config = dict(
    num_hidden_layers=11,
    hidden_size=224,
    d_expert=288,
    moe_layers=[0, 1, 2, 3, 4, 5, 6, 7, 8, 9, 10],
    balance_loss=0.00354,
    init_std_router=0.0121,
    num_key_value_heads=1,
    norm_place='pre',
    rope_theta=10000.0,
    qk_norm=True,
    tie_word_embeddings=False,
    init_std_o=0.0,
    optimizer='muon_variant',
)
Below are experts of layer 5 (counted from 0) of a mixture-of-experts language model. Rows are named router (the router's row for the expert), up (a neuron's input weights, with its number), down (a neuron's output weights, with its number) and show model dimensions 0-223. Each number is 128 + 24 x the weight over its row's rms, rounded and kept within 0 to 255. Numbers have three digits each.
After each expert's rows: "comes after" lists some tokens at least twice as common just before its tokens as in all text; "gets" lists some tokens that make up at least twice as much of what it gets as of all text. This comes from a sample of Wikipedia text that the model never trained on. Tokens count by the router's weight.

# expert 49
router:104123099099131100110109125189158176141133195151160161131140119115115126139157135169126121118129145160145131120118116105117127128097145135134085102156152105113124124128088169135088139170126144147107132127139122084137154131061120145144138133145125122149128142151085138113150106161150141166123133141134126088132103142114163071116162163145103151119109166193079147122176115150142176118128158175101091123149103116086126134092095100127151132123112176113124093097163104119141118093126086134144129155130105165093142139145103127143159094133168152180127110086131097138152114136153172124118119102139157131114124101137115127104129116104134119103138129109103159124116138122103130124141
up0:129123112129093129128103120122141158123154140131137136134145169137114088158176108102125118109141155069119153090109114123094080127110155136131098116125135117100128116150134177121112088133072130165155173135161124091113128111150149142184096107119135140062156121163121130125121159120121087085127157166133142128154141166088124125120144128114129148122112130107081134114089111103137086087132148167110142177144105152124111118116127112186102121120139185107107155119146121117161137153151101119148120092111108145127157141130078110097135090138160115093155124137134144109169112139155122109110118145136131139136130182104133149152115142135112150120169159075108131131123149145072127148103
down0:139105133130125109138118089134166088149159139107128136159110104113114129095091149116130146101149099132117098101152127168143118112141131148121124132106173171137136132082134143077174153139145112127139118102100144133165075154101152156117112136201181115115159144100071112116150111105112115191099144153113118161133151130117172148139123168095158105112142146121105129136118127124136129160100118108105162147129121127132132110132152152136125115124118130129111116130132149139114094113084166190115122073150138116143144153115127157127133124139119121102143132121122143113172138111092128141224135117141131125162095082155091146168157149154119137140134130134138115162140118087092110137163
comes after: " ", " Al", " S", " Pa", " re", " /"
gets: "g", "y", "m", "b", "em", "ad"

# expert 5
router:138144152164173119102093157142133155131126156124186120155114082129156142194111123141109143113155141146148100128103087126107101160141123121088145109117129154115176155139090096149103171161096113115121139160127110115167143116115155116181147163136111145120136159139069116122106147183131137101105120129102109094147115136136154070098143143156147158152130136123116152084155107099113161105155110171119139156160111118128172084120150102159142156071114121144119112159125131159169136110124140160137144174142126111097138148143126125156116139162154107161111137127180127144144145097138148136134153110134137159141134135080144112137106136095149125130117140155116134142111142156093097126140
up0:123150135121140138073111128114106122152147114156140133156185128143121122095124136124129174110121117142109115125068164110108100126137159140136136174120128103114153150140089107159100154180125076104123081095154137166127120085117178127138132153108121102084134084128155163149148145105171130149176120151127153101116145152108139142165122146123148126125146122121123122111114085115108153107094102099097118141147106195138129108125124085094129140156113125164103102137143079145148152159152105161109150166126126112092095114148149096144161136095139124158114128164117089119115147145161152168114146124155102139178114141136143132159130117113149145132141145133161103088110184126149126138125
down0:115168123117126121119124119109123113120129172111117122133142147110121146142160162147103158148159158151152100125190151141184111155113104148146107113113096148110119154147176134134101134160105161102169138142113107148105127115179113095110122122160143094073101145098104097138195166151125127159152088145123151132153132160133135147116138135087142106120151059117073121121137143127115112104111123151135132088120121141099137166149116093141149126151109104138148106127142159149140112166115103094106174127111156132086143100124146142168116152109153095121161133138098168105121139135172132172157148145103100107166151105159125063137108112146128133117143146116081117133148115125119139142129
comes after: ".", "1", "9", ",", ":", " of"
gets: "4", " Man", "man", " man", " She", "9"

# expert 32
router:110183115122157116121124103136131129118160130094165124109152112139164141138135131146128119139133136128112160165068112121138123141087131116121111106113142125147183163127090094139136135165128136174124118144112070099179134135107135151126128140127126148108128112126133116143102156140120112157117130172124126128145126144130118087126161139144105178157110130132095133098160123078137117115131093159134129135119128096102176072102134107164177121129123162169127109143126195171150124121094113128110143108157102132096147120166108085195133146109129120128100147092147152141125139128128148141136113085127137154114110109135130143102050113108142159089152121158131068126126134181108119110137
up0:106089153162088173123157117121132125144108134103116140144125075124132127111113096159124135120114176158120086074131148141095125177111135104121119080141116095125120107145146117129127141131162160110167153128111148130089152175083104141158113139098131127106172143125084114162107114108141139090133116132088119117111124131110132143156119122125172105129106055125093134145103126116108107174128125132164087112078164138137145114139092158154125135132132139150137146114117065112122134109099152142133143143144134154104098121097153152170111103117103162102144131117119116109102090128130117137129153140099083094143138150130108122142105121086093120146135168173136172068097102127117131139151
down0:102145128125093125114123124137092120103116120158100090097131106109151141160093122176121101084121123129139149088141101189128098144116114133111108189145134123147137108150106094150119144108097145115143129142116116183157158121102089065130168162176134128133168136127141125154091152106108160137111173147120112144131127105166149118128140150118135150171123123097096165107150158129153153106133107121121148130082117176144099100151133146092142150114117142132126082124115079157173131143159105134123100133097132110173130120127156127130197112122155146123138120118113137123097151152137148141091118159105127108103135138128113142153117072124142146168130137139124139119151114124163173065142
comes after: "1", "2", " ", "3", ".", "4"
gets: "5", "4", "0", "7", "6", "3"

# expert 11
router:139143156165135136108150120110111164171157115101124132135128078115147185149112139144096123125121138126138124142093105117111088139136135160117144119140127138093165134106109135160110141141135148132139096134132122133124116130118116171133146146136107215063113178147116120135152153175146162116122149189077119135130147137118156114108133133117147163157115134122112120137108110089139163091171108204124138120088138121093155086125126082119122138123120154150142117128119154143127113147113119155128125108149083130114150114128115122132130119119128089124134199127111076177103130157172106138095128143130119111081138118120064132119141112109067131130110129141125137116082141127143132110160
up0:110149136115139155157093110159088148181142093144128126155114106099144146137143165114135147096161142115124166144164153142138099163115141118143159142122124106110118131139123127118140139113140195160148089172149124115119162166147104118147128101075088132096120100155098085105158117194140146162116129145129120130141155177099129141129125169163143091084101141121111148115095139135134117110159111093118144099154136091128126124157136164116143102081144079116159110156172119156142121128147076121169081144129127122097118091110137133123090102136098150098132125151148090134148100129130111111100119129138108129103111131080137121178171102135107143130121079108108124123145121119134148109109
down0:152151151119151127133147144093098136135108139074120088136132100117091110148155123168154096165152130117086142146201142126114087156092130139114137169112107133094155130129093102136106136142166124119132116116136128095136140108154155156097145093140160114097127144095121138120097175117131158138179138120124120114121119122127106149137108121095144101119085122147102086109133102097136090173127134118134147093180150158135180082121084105118122139094126103143141101161107168107134143136159170081111080145094156101130135135121154149128146085132112117142151145102136089157100148125082128170136180119107119131145153118121130083133108123115130102115110145130138114140144125074142099131138
comes after: " |", "|", ":", "-", " /", "N"
gets: " ", " (", "(", "^{(", "^{", " ​("

# expert 28
router:125157135127113119132123117149116162133103131101166152152127097126149156145127132187118134118131154141157158134123108115097146121083153111098136108142131112073132130125095072193134136107092154155093148112137150100168127080121131173144166144110105116121155124135119112153127135096152105162141151167139130077159108155156159154112160149139135124158132141173159138104161134127125108062186103117122142137112112131060179128113127139129158136121149170126114104141115109141095109138136154126136138125140124116109158154136135137177117125165172054134126141116145104146125141161154107107110097119123150119129150139120145120139103121114126139053092120122097115135099128139129136134160
up0:131124100145146120131130135165129107139129146139095105111101071115150147096110099107123118151156124141107112139079157112094129132147145124108124117142120120108212117107117125120147145120126126121113118154154123114139119129091107119182086086094108104084114141146097164127122149121166150120115112145126130132112110139151058107124130144180137145146099143109138134175127133201132128118128138121097140077115057166107112129119102112110138134121114162127137134151091118123127101137085129128114151181157163102105134120165122153140142095134160131144105128138156152136099165160145119126181131100117117112093120151144116153127133109142179131087080134121179118129123157138068119138138
down0:128118163125095094109103122151103123169115102128145127146107130079125117154117087162091122160108133108099144122120132153130122130151132140153181126167145149108117102164160092132125111087114154101141140111154130180136158130132157167148107140091124099105175171119126121161144128170126166110099112120107131133132147113133143110155124111141127122087149089143166119113096128153139082092159109176162142143077154136146098129104159137094115128148149136118135119140149122131179143122151126113112091139094159118111187116125119150126195149123147119082126147136116132145118172136138118119110092140121187149089142111133114173119090179121103103105123129122127109162113124154110117079137
comes after: "-", " (", " \"", "\n", ":", " of"
gets: " A", " S", " P", " B", " F", " G"

# expert 40
router:118205123128147135135098148159119160104103144079145135139164108140128164116122130166126142131155128140133154138147090133102137133095132116125144121090144115126175161105078114163066116110038158146134130178127134101128169108123114147120129139142105132118121121171066133147124121139145119187115112133082134135150110105116143080118108132132137126139156136111110143127149132117126143112156089171111110126110125116094148091139110074096115132116152120146123122146123158116146130102063065124132135090146113115142156155149108133150110117099148150138137132104155119140108134148145128138133117097115134172110162125102054151118117100141118136154094139141131103142105162134112123142152
up0:138163167079120146073146108149133144136099148126130105121110120145120099107155109144132149136088089106104094199124129140137130143130105082102142091134138093144125135164144122096077134141136124150103139176109108125084141108140127139116141119127119187116150123115130165121145131127157107151167152131105155101148118115154114091085134093114124147094082112140077115123106105119097117104129121150175123125116113108137156118169125147079085097106164142094129181153117121143146164141146102154147156126127121091147158101130149131126151168130147141125160109130161128121110128124115079129145147126112114114100145130134142144138124121093101151129197163127138109128083131098094126150183
down0:124152104175134133101054110153084169111133126156145143157182090093123117143137132135124071141127108093115135127099139150149150099122095185170084164132112124152156166139117108150130154118129109105113146132141146151141135110126097160097128101146110132116131144168136126155152156154159126093113145131157150128151127140083122114141117113111133135145089135140123122108138124189076125111113166124164114095148146115127138127130157117117137122142137107148118121124127118108089151093125116113167194115122129129122125115122115115129123120136142113129138153122160120137166132111137118164178135106098160155138147124129144115152158172075179148121175116160154191096105104162145124087102
comes after: ".", "1", "3", "4", "%", "9"
gets: "5", "3", "cu", "8", "0", "4"

# expert 63
router:126111146135117149097090147103140122153168139116177134189152090102112148086082128172160159095168150158160151105119100117142103106111105115102140096115149125163145141096135109148117110144134140142148110133124117108169117141114117143155126152107124110132112130124117119138129149120148111165134146118116152117168127130117118090121144145130079127121115119145123106102162080098146127111110119111105122170127164151125130074096123124152161152093153163159149145141148132151151109097138047152108125168118074160152131171143087093147142146158138125138084116116153146177108126202166105099127112148125147168114123128160095142175126119112119141134112135130125136114128132163124114105135
up0:140184119114138122116075130095125128121131102117176126155149125116160118145129112096125127099113101157150102076129103102171148167088079160119130156159117132167137142111101135139094135096166142119114134145119113147169089158127123123122106141141117124125154090120127110147106176113161145123147116134144094154104072070122146177133117124104155157173136120149165117166148108170144155126116120124144141142153139155111112081135151158110135123108114106102130137151131107164105104123134088147145174145135110113135194136093113110115138147133150169108135161119167095138096128170120127151106151130108159138087131074097104099156118149109125123120102123137120131163100163156125114103127
down0:101109152174120093152127149113133134154139108159120099156121120098160101174144121159180097103126148180176154114113151184152137133090102172142110124117126090153112132090139176085145147109122145082092102103095118157126134156155134171090085111139124101074150144184155129103164099081129132133169184128141099140107155185107109131125134133097144149139137123138129135099130112140176114112155153149116143140144096146142136145124153141136100137123099126132126113131121098119101110106133142138119152150125076104069154119113116130103159149104127162162147142131164118114153147136131126098123115157137139165096151112102096115134147116120142122155141121127161130129149126117129150134146
comes after: " it", " It", " he", " which", "s", " who"
gets: " was", " is", " were", " be", " are", " had"

# expert 21
router:144146145171130141145117152121080188142171135169130142156109068159119099125075131144148122131144126120118162171109082103107128144117094133120147090160174135107141139108155112162119112159123141140130134124147108097165165144107179166117120160162114118110137131113096089142151144110160114119129138181110142135131109120143144129120117118133135097140123118138084157122161137115094165094125113135069110148135145118115156119149187119114118147108137152173122116132151127126143153087119128121127114138184122122115129153137143118193110122163157126124118123123143127162136116171141192107124105104082150119092119098128070113135123137097125120057134114135127141109121141133148157123115
up0:153115158130164152186122120109107083164117111174138156079098122154143116076074141144096118149110126106116152124109123113137095164086131141084131143102112127114093137109105119170162144144168129154158155145119105113099114169117116150145122113175142113088130146139126073135174113158128138141101137112123084102134109140079138123128156181106121173134154126145172177173121110146148084139163119117096150134124136140155143133110146137150162114125107121115124152111167099111109132125123120149143121119143117163118121088134133122131094093113098120140150138102163147102119110125146157129163107121106111131093148106165120142140156133063123144080107151150121142123087121132106115112140
down0:130139107116160130124165147155152134103097151116072101113121118129126145146132103082146164105127166108099070124142140165122157140137147116128135183170173155140157157160134106124116094133159092134139124085073169138133157105157133149112151155098081103125122079102155105126143120133141102107125128104134141150147100137132117152146096156106122130112102168134127135107143179127149143113117132128115149150131130147133154147131148134134146151087100105104119115146153142084100126152087127138138134137112114179159130132090091156132124122112207119116112140120151095153113118105101132094124118122154104089144147165140105101140126119094145191123082172125153137147137107084121140102133
comes after: " |", ";", " /", "---|---|---|---|", "|---|---|", "V"
gets: " ", "il", "---|---|---|---|", ":", "r", "gr"

# expert 25
router:096165123128144157110123119169118156144132166105155147142136107150159155186097130162136163115153154161147144147111114126084134154110122137106158101150160129112146160127102095140097145150088139154104116142099091101178146106129162144150152156151118163111133149145097104128108152147144149153096134160083146096152118157124148106102157148122142161137123133141101159110162119100100154085157094164097118162126132092115169059107141100164162148106131152155152104148115153151150097096109125139105134124146116094104150146144115101162131147134162085157092131110150128139108145144143160147111106103119137154107161146150108146122092122110135131110098142148117107149113142175089148128145
up0:122125124083142159130119148133128175129150155131106159150153107153141150160129132125092085133145144112108122121179105113119101146197154135141087119076125086157145145124132123127149122142120137095108112117124149170151132103131133105165119133107131135178091151152109110091127148123150147125115160080107094103133112098107144111152131123100140124134128157090142095152120143170152163134100117162088139180082148086106133178143171103140135159109098131139113164129150107096121148115120129129118136120104152091077145107158107158156132186119131135134109127105146113195132135110139135105125124135128140110132093100140126103120139092139133158153129196163132089151139141139112144165137
down0:130148125082124111171127097142099144162113114100143140184115134103142124128127148106137136163166107094157144082095075132107108148143118141131129113082120111076132101104124138098125099118118117139137123158144152105141115106102146141090125121107115111131148110151159119112127138122154115095160117166127108078164096132125146164185125150095107106097104146126147111154070109156161166129112126114127147158122099116138133192113148098139144122106104144114095133151150118117098140112102140125159102140142179131175119115068141130140126110110117194166147095132130148137135130184107109127147114141117111142196163142089155117117109133094133104107114101128092119127105153155114120117131
comes after: " ", "4", ")", "6", "7", "3"
gets: " |", " the", "|", "3", " a", ";"

# expert 53
router:093138140156137113075100136141113157127131192107136144130128137111152164137124138161138142118125158134118122154143110127107137127138105111104172126129202092143148130138114087171143131138162176174145108151159139108132161115166133137168157141111142157124135102143142124127123105150116140156136122148114146155140083143129154130139168100123177144168104161141145183146168125123109153127116093136134098130137123101143132131115153085162154114084137118164169105156149116111181105104113102146114166143141123141138149120173086133134180165115132133106145160113125089139063110107140146103103106120112165146095151138108118141115131142144123144094111187129114143167115138124156155128148
up0:160146169115088118143093161125125142132099091063159128137118099110127175098131117118123137106100137105128140105133121140117073114097101124146146143104120156107106148147126101153130108124144139140132135136119169124150126172157126138140159142140176150152100127122169161134116133155134148127105188120144167156147112135089144091143125146125079160137135114116170136085169128133131126094118123133128156151087119109141126153095157094141146145119153173146149115131104127158141170157117132114126107114102121140121109138145097168144140188106096125173109105132156098132111088130135105148085079116116115135069098143178123079115110116156139108155116108138156141131141078145105093124155
down0:101131149116146174151119129123128122112092103123135118149111137113099119164152133143082139135133132150142117132128115117150133158151127114147108176137128130138114087129131128163137120100152085163142095136190123145107121144140104073129129096098133121123063105169140159103184117166140115148198112148136124092161138133173129129114135135110135121094108138122141068108116144118121125114147082125149127119143081137108083138125152133129110180120157063102119127186114137095116163131135116122136145161165165108136142122125132126134151108139098109109157112127149160132104119108161136145162122140150157140073128124171154150094137130072138103113133137128125124115164115104072131136080
comes after: ",", "s", " such", " well", "\"", "ing"
gets: " and", ",", " or", ";", " but", " &"

# expert 47
router:089124131143120153071126074136114125174144163131141136154121119154168135158118165118154140088144111135098162108097107128101122136139080181114176093171109098140135111139121116126140159132112151153091082165128088139167173109121131158171133140109107135109099113151138135112129161127140155132135128142079155104121105132127160135114125151088128136125141127136125115129162087129109138110161076139116122141142127122150161160098180106148162121119139127176150091137133136122105107117125104147125124129135122102080184125170090138134103116168125138145124120128143124134086123121134122125140108113153158149104147166180055142075119126119131167138113121134131114136102143184133133141131
up0:164130130120110088170124140131114070162097132091061181122142131106170111172112085122098129122134112150133127151123135146096103146179147088086142144116154113117136094132128136095150130099114127129140122139132122145168136139151127155117099130140143145093144101103114108079109145123094113168074153088068141135150125151134094114100136096122085133103116152134135187090137112139089137152136104124149172151134131170120161132126147155122135105152109113133122097133122107132084117126121128086098151103133137115092129124137116133136142144118140114127150132080185133177126133153144134098089097101145163149119099116088143122103076117156094124162122112133122137152145126149115111142115
down0:109064099139120149137163129102101136083131151118143144142096122135141137168121096125118131066156132091109096116149137116135106087138122133124134097132138095159108090133145102081171110118121150070110091125164079145138092129113108131135132146125141146153139130131141125124096048168132154148120130107104105129130127101133115138111143147121120173127163144124143140127087120157118138154132081100147125097148148190112135117127120154158106148104142130125162148061132145122177138125169157118089119095119137167058121108103154161114106122147142144146146107129178153138154120101125163125116096153122128108133121121133129088139100151136155143143130153146125160151146148144120099126164
comes after: "0", ")", "%", "3", "4", "5"
gets: " |", ":", ";", " =", ");", " /"

# expert 8
router:140156161179171127117132093172115154135108119097168158180151137140131128167113153156143164111142146134168159127150127101096106125101117132120158140137146124089134166088104119100112103119103132138137104158097095144124182127116139111118158160124122128106150141152079163163108153108131129120117122168128138155174142151103130127126154143142140121124090110163148122113144083108108169112113122132110137159092115109104163090096131117128138156142174134147143146141135114178135108124102104169131127142138083148144169135149120127138174153173150103159098170082131114163124113104122141141123057103107125157095167147139147117124136117140078144111129159109110089122144139146147122128138
up0:176093141162096161115114145159105130132127126114145153164116112094159096107126154117118135117126132136122137129095094153141071096106132101120120134124145135148138168088109137134138111090092134159128142133131132087123132119093133112165108149158095152144157176086125143133161127140143150120150086077077162156140127113090094091110108166152118152084119145147084134096123115137119130144139154154133107129096180149144158144164120110137126120119121127134120149097105135095146141140148155112167125085103139167121087139107096125145113166125156144092104162117126143167154108124145141177132136129119148088159125124075124153152110107090172152130141122100144132078135142119172138122081
down0:113135134112152113135090141140170178128134163136088113114128153155070111170130129117174153123132142109103095127140146104086125148161102173110160129161126155112085122163100085104134169166128110147143102140129128138102090120162100152115124139125125113124086099138159161100115105116095112159137156125141126138128128160096185149141125117106089171134123154139159124131134154123170173154140099075131126129180125107099110132142138149109115111132119116127145095169149102155090127095123124172097095100141136126145171130151160148138143109134116099154102121114162133119096161069141108085135171103087117137112132106139135131129129144134126141124127170121083130147104101149112130146159
comes after: " of", " in", "'", " to", " for", "."
gets: " the", " a", " The", " his", " an", "The"

# expert 19
router:119144101167154151101115102176113098124126142124167113150153099131137149114124103152102138127134121177159182160111155127106160111103136131112117109131114106127137134135090105132100132134093143114106116106137120112142104126115132164158162164141122155141085134145107132170073149147159142144149118115100141124145126146139135094120147145095161124142146144067140115148171124170129154147203161154146131141115126117150111138104140121144080167110154147107090115116128135139122111122091121154096117136173138148127112123110135125147165165209128146118086157140162092141126111086141128148125134106134150151113114161160093106146100124092134155067115146158113101134102134137111185120111
up0:117102101101119159130123182138141128131093153183117131164151103123123101120083136146105107111097164183161113129117132128139160120123149148143077116120129106114146195118120123115152118114146135129136149139147139118135093104131062134149167144099136136096147103143163150118095104150130169134160110138148168146071139158143113104123124119126108144119114119165181133119152152167120183090148115146127051135101149084122112132156122100132174151123171099162140131127110175113142125144103139146116115114166159168133127142142089081112149123131143135129098134145125152153120122144139154097122145077113145127111094151137145124117103128138134071100122155160160133128117121114108140134116
down0:118147159127144149068151131102117102122139121131114134145119103163138104111191171149139162117117076121110081100136127133093137110129111139161128137142147153129117150111095117152122181067121129119117135123142155120116148082151110148131120147084151120075172127114169111125127133132169097137114166121108145152145116102079109140185121143112163142124137139143087152133112163147099102117130139139091141133115117122095104112141135130077108087143141080147113167093128170164103133098143141145122133079145141123107146118118108149146114132142121166148172098140105171154125154111132138090170130168152141135139113157140153102125131159145143133149144139123088130130120130125076110072115
comes after: " ", " \"", " Ne", "ana", " Ge", " Cam"
gets: "o", "ro", "to", "lo", " No", "1"

# expert 0
router:142123123135149136138123143149120156126151119114121159140159114134184129163094132185141146127133121167153181153079118126135139141065127129107116116132142113112128136117121103167095151155113117099133125112139121092136125105132123198145129148135123179117144122147141109142111161130132125140093119164140141148187103141121143099069150182128136191107146130120105130104138112104107114114118104157132088127131146126128142100102122095169174106129142165116142115134157145123118105090074128104113152101146130090075147124135127083160114159139126102131099175133149122136154179156116113134111102122133096187136143129136067157129095093130148147090116151125111117112127143124097153123123
up0:120120141143098131131119122167126159182148139135057119116137115114145141120124138115134118109089156148143156136119130146132137135137143099131132153117088111140104141091091119150113095100122126126150087109161139114172155074117122095110141141186130140152140101119171110127130126146111125137178168078107144128142138204117106102117092140128116133094161128120100131084116116111081129090169141122125102116154165139131178115152137129128103142135113088157149123122135128117126164141113084160161112158127142141114080064150133112117133134159130141150121164125121168127122164149103150116138165111144120163146110115136116149160099098171091127131158123137106137170110137130140142106058
down0:143100099083110157128111120087144088115134148166158118135100117142105111117143139121126107157153139153148117131159108136141169120131128137136109139083145143116162133134167141105145152118186156109127170110126098128127135129129119163140105109099136145119161143168130161129152112111135101121146145132130149129070106080112128104123115128101155139137079091178150133103111174144127126158122124149133142099117112110122106108133144171137149132117138144102120157118119120147138082129124193087123131124122133079138124167123134122089108123149135148105111188135185082103163131181144105130198095172154148124138147140114122093077152097106100142149126108116161149152137134121113118080151
comes after: "1", "2", "9", "0", "8", "–"
gets: "0", "9", "1", "8", "7", "6"

# expert 2
router:114181130139151146104108115165115164134133170107170139152159099138160142201113138170138149123153130157133149153100109107086126154104120137102142096144154129102153148115082102143080142153109123146095150151106116094166143112114151141151153151151113149121141135134099110139116138149137120150104130165086147108149131154111153102111150155104157158147126146128107146107157107131104148077150091166098117175128143092120177046101143103167139130112131140155143110145127163156130084109096125118107141119134109115108151132144110069172140147120152084144109130123154122152112136131146153134114111105137137150099159136142104141119107120090127137122089138153123108153122147166093140119158
up0:112144043087100155170131126155151157169118159180161102187116141099118113106120147161165139151112110169118111079121137104125095173101090088142142118119125125117147089127141131149137153101146121132130066113127141128147154128123149155104161074114155123172125148155137135136088152158119178086137105128128150143125112132093139114090131134101117128151091143155127133124117093166114138159150118148143109144131130119094081168148130085127120151096128109120096138144126138150094151137093113156118167120144149120145137140129119124105161130102119150137159133135129113100102192143153118140116110087115116137126127109076120131106140129108130130126097124147111076147173141118114130125134
down0:080135102129145156139119106114141158139130139130155154134139098122128138131102145133107126146128179108102153072089160117126091164149124120151127145166095140194149103112104149126149127117114124119135156164113166139131135179155112120066096094123118123147140143133126145143122119167119161142121114138112144160088117115148097183104121106108120114112100125115115172152147108138149121155098175147100158132089145128123107163110099099089114143081111138107179129124134134179159156145139103140141161150126125147152113099151157122098154125097115093088140161124164140107123156147138145119111141128139143131111127126101120143132173131125103103110071098104151093135131110139095206127149
comes after: "1", " ", "2", "3", "4", "5"
gets: "9", "6", "5", "0", "8", "4"

# expert 27
router:107128160157113125130133098157161149100174150101160157152126147153126157176137137130177158105135139107190139124109159125132104123106132145099145124124121068096148118093106124118098119123139124107102088125145136097106165136149152159154134112159130141138143166156105094147129128109128120114144128142136160141137100130114130107095170147123154157129087125107140121123139099043131140074143104155075131122136152128114192131114145097156141153125111130157145106167124167150130135111055127137106162159132137113130138140160118137148126134183118100155130143112129135121116166116135137135084148121138113142144161164138116157128146118132133143091122123152117106191072153095131147132113
up9:106117168086163077080139143110149117116174109119143123125140143158124123086136186099118155128111117157144169162118114109126113135144104098114127087132126121144153114097153132145088136143123154074159152122143142162113148119109163145120156151153091127124157122122141110169166101111114098130138120123111098126147123139115138149138152139124152119118136144132095140135124118137111158153118124153139097153106155156117155151155161165139073109133114095129074141142136116121068106113141159109135094118158150125110121125144167090156112145150120102142074131122081093108110120113128162099127116145129116097097147129123107121076161110122115186121138113204130124143121130110178113070134
down9:131133100143128163155179109114097116098112113101118173135143123144139040193167125148136135110137134115149152109129158142162118100167161132117129149116135110148140103091124112121106173090134121115148129082106156127148102107139134128111120118080164159101113100116128120124121088140118159123165121137136127150084123155137103091078145147091142108099109136157129124127122137108179097146166093145171139122159126118141157092131099118157104124103139151125113130157151086097158125126094115110131108144133116154125152160121138121089134160140099090124155124114175114064125135122111158108114083135115154099134132077132166157111134146124084098102147097135152106107141139122125127144140
comes after: "\n", " Born", " Website", " MF", " name", " Genus"
gets: "-", "|", " |", "=", ":", "==="

# expert 3
router:094139117118130188138098134150106149193138140112149136164159170113118118159113131183122097108138160148118167144112122131127126137103135115087133141152157158084111128130123084104113170143107154147064155120083115097145113114102166179118149119162121156115105196150124143173121091139158143137110149186131130121157138142135137169122136119116112100135100125110155104107122144113113143127149098140095125147109116150154122085116187157122124105124087140141110136190134144142122136108129152171098162101138105105096145135141154122143124122163154055123118131110151092139128127150141151156132144138138126139138131160155119137084123108095137134133116154139112129138097136137105111099147
up0:155123122119143133112126097134150123146126102181151124108114162172141118156109107099131167113133125106123115152105121148096118100112110108134144147142151140134123122134080128130093085165147109107126096130123115065140154147119137152119075138137128156128138110098095077113085143116167168119181095102144127118141145124079100168152140143122170159160102100078134134157143139133125155129149131101090113111105154077133140124134127132085160084134117145115117168140183127150111133127097181144114114122123094083119135152139149159114113152104126109166168140105174117081134149163136162124123128113127144135148160148119121112131123133120141128127148128071098089081149167108120093122117
down0:136108105112129153118139062158099102158112138146108099098103170123097140146149147106136098129142153117172118074130141090126140203129133138143173106130130145119114120114140108159161134140117127099143149084153130186165143122138143096129134115130158117107115139099155136145140112116167132117139111118140152171147116080139149121158122137138117096115125128166152157142100093040114172107107123159082139170113133126150127149111147122153139157120156120110122120086118106092147118132110143094108149135137121160099146137118133117138158161141075130133135146151119163147119134141116120103171134128163098150123127123118146151141110133123123093089158172117072106108112125170163156109103
comes after: "\n", " (", "==", "===", " M", "L"
gets: "==", "===", "I", "A", "F", "C"

# expert 16
router:122137125174102154112083156150137099150174180156102139168143122114146152160102113150122129137118125119162114163088139144122147159122132150135133133167145139103122112116132077171116124172106161156129134102154124074121110143115159161135153157123124195121151145146117133140091116101117140181108154151097136151116130137119166124131130141089152145189115149117126110129136135059142094134144133127131091181109129090094121130132123100135150165119096155136138141136142161163174131109096132113116119201145141114127125148133133086133117119142149098123116139082120073127110150143176145132107127110128128148143144129138093114136096135085107126092103153183111105132126109132132141122134
up0:150155132130103126124143136107149114152112133150130079120168083136150108120124142113162142141128103162140120136128125126164133160118124148135145129100152119112138144128111111142117115156108102133132110118158142108108094129119110093151071159127120130129127120089122107160115115143128147165098090168136164104180127106100148123122136164118148142187100105105112137167146127140125115157129097076146138163103107126113125089132153117125139140171142109109094167156147145175143191090175101122147140146163093181091110133132107075118127109210143129093146094106183103095108105138123126118128092099151133082137127096129152124114145124096123128148141109107105138148117117089166105127112
down0:127071110093138122126118113124127096126132121107110114145130166146127174109145116128112112113125130127096130156117108107134135119162169122128113166126094119161097130141140141131142141142108136105147157103138142138122187132148158122129179139130097124134153155111126110155110212121094139099120153149104117127117194079167107103118134123070150137134131151105116086120089167109115118137111150151151161117152123106142126105150105140130136150127085137160057164104089162126169145158094145136122103073110101086123126084157131167180121140109141131129139142095102122128144114138114134095126134111142143142145162140105132136164123149127160078096146157135117145188117137141119152117138
comes after: " ", " (", "–", "3", "6", "5"
gets: "1", "–", "-", "/", "'", "−"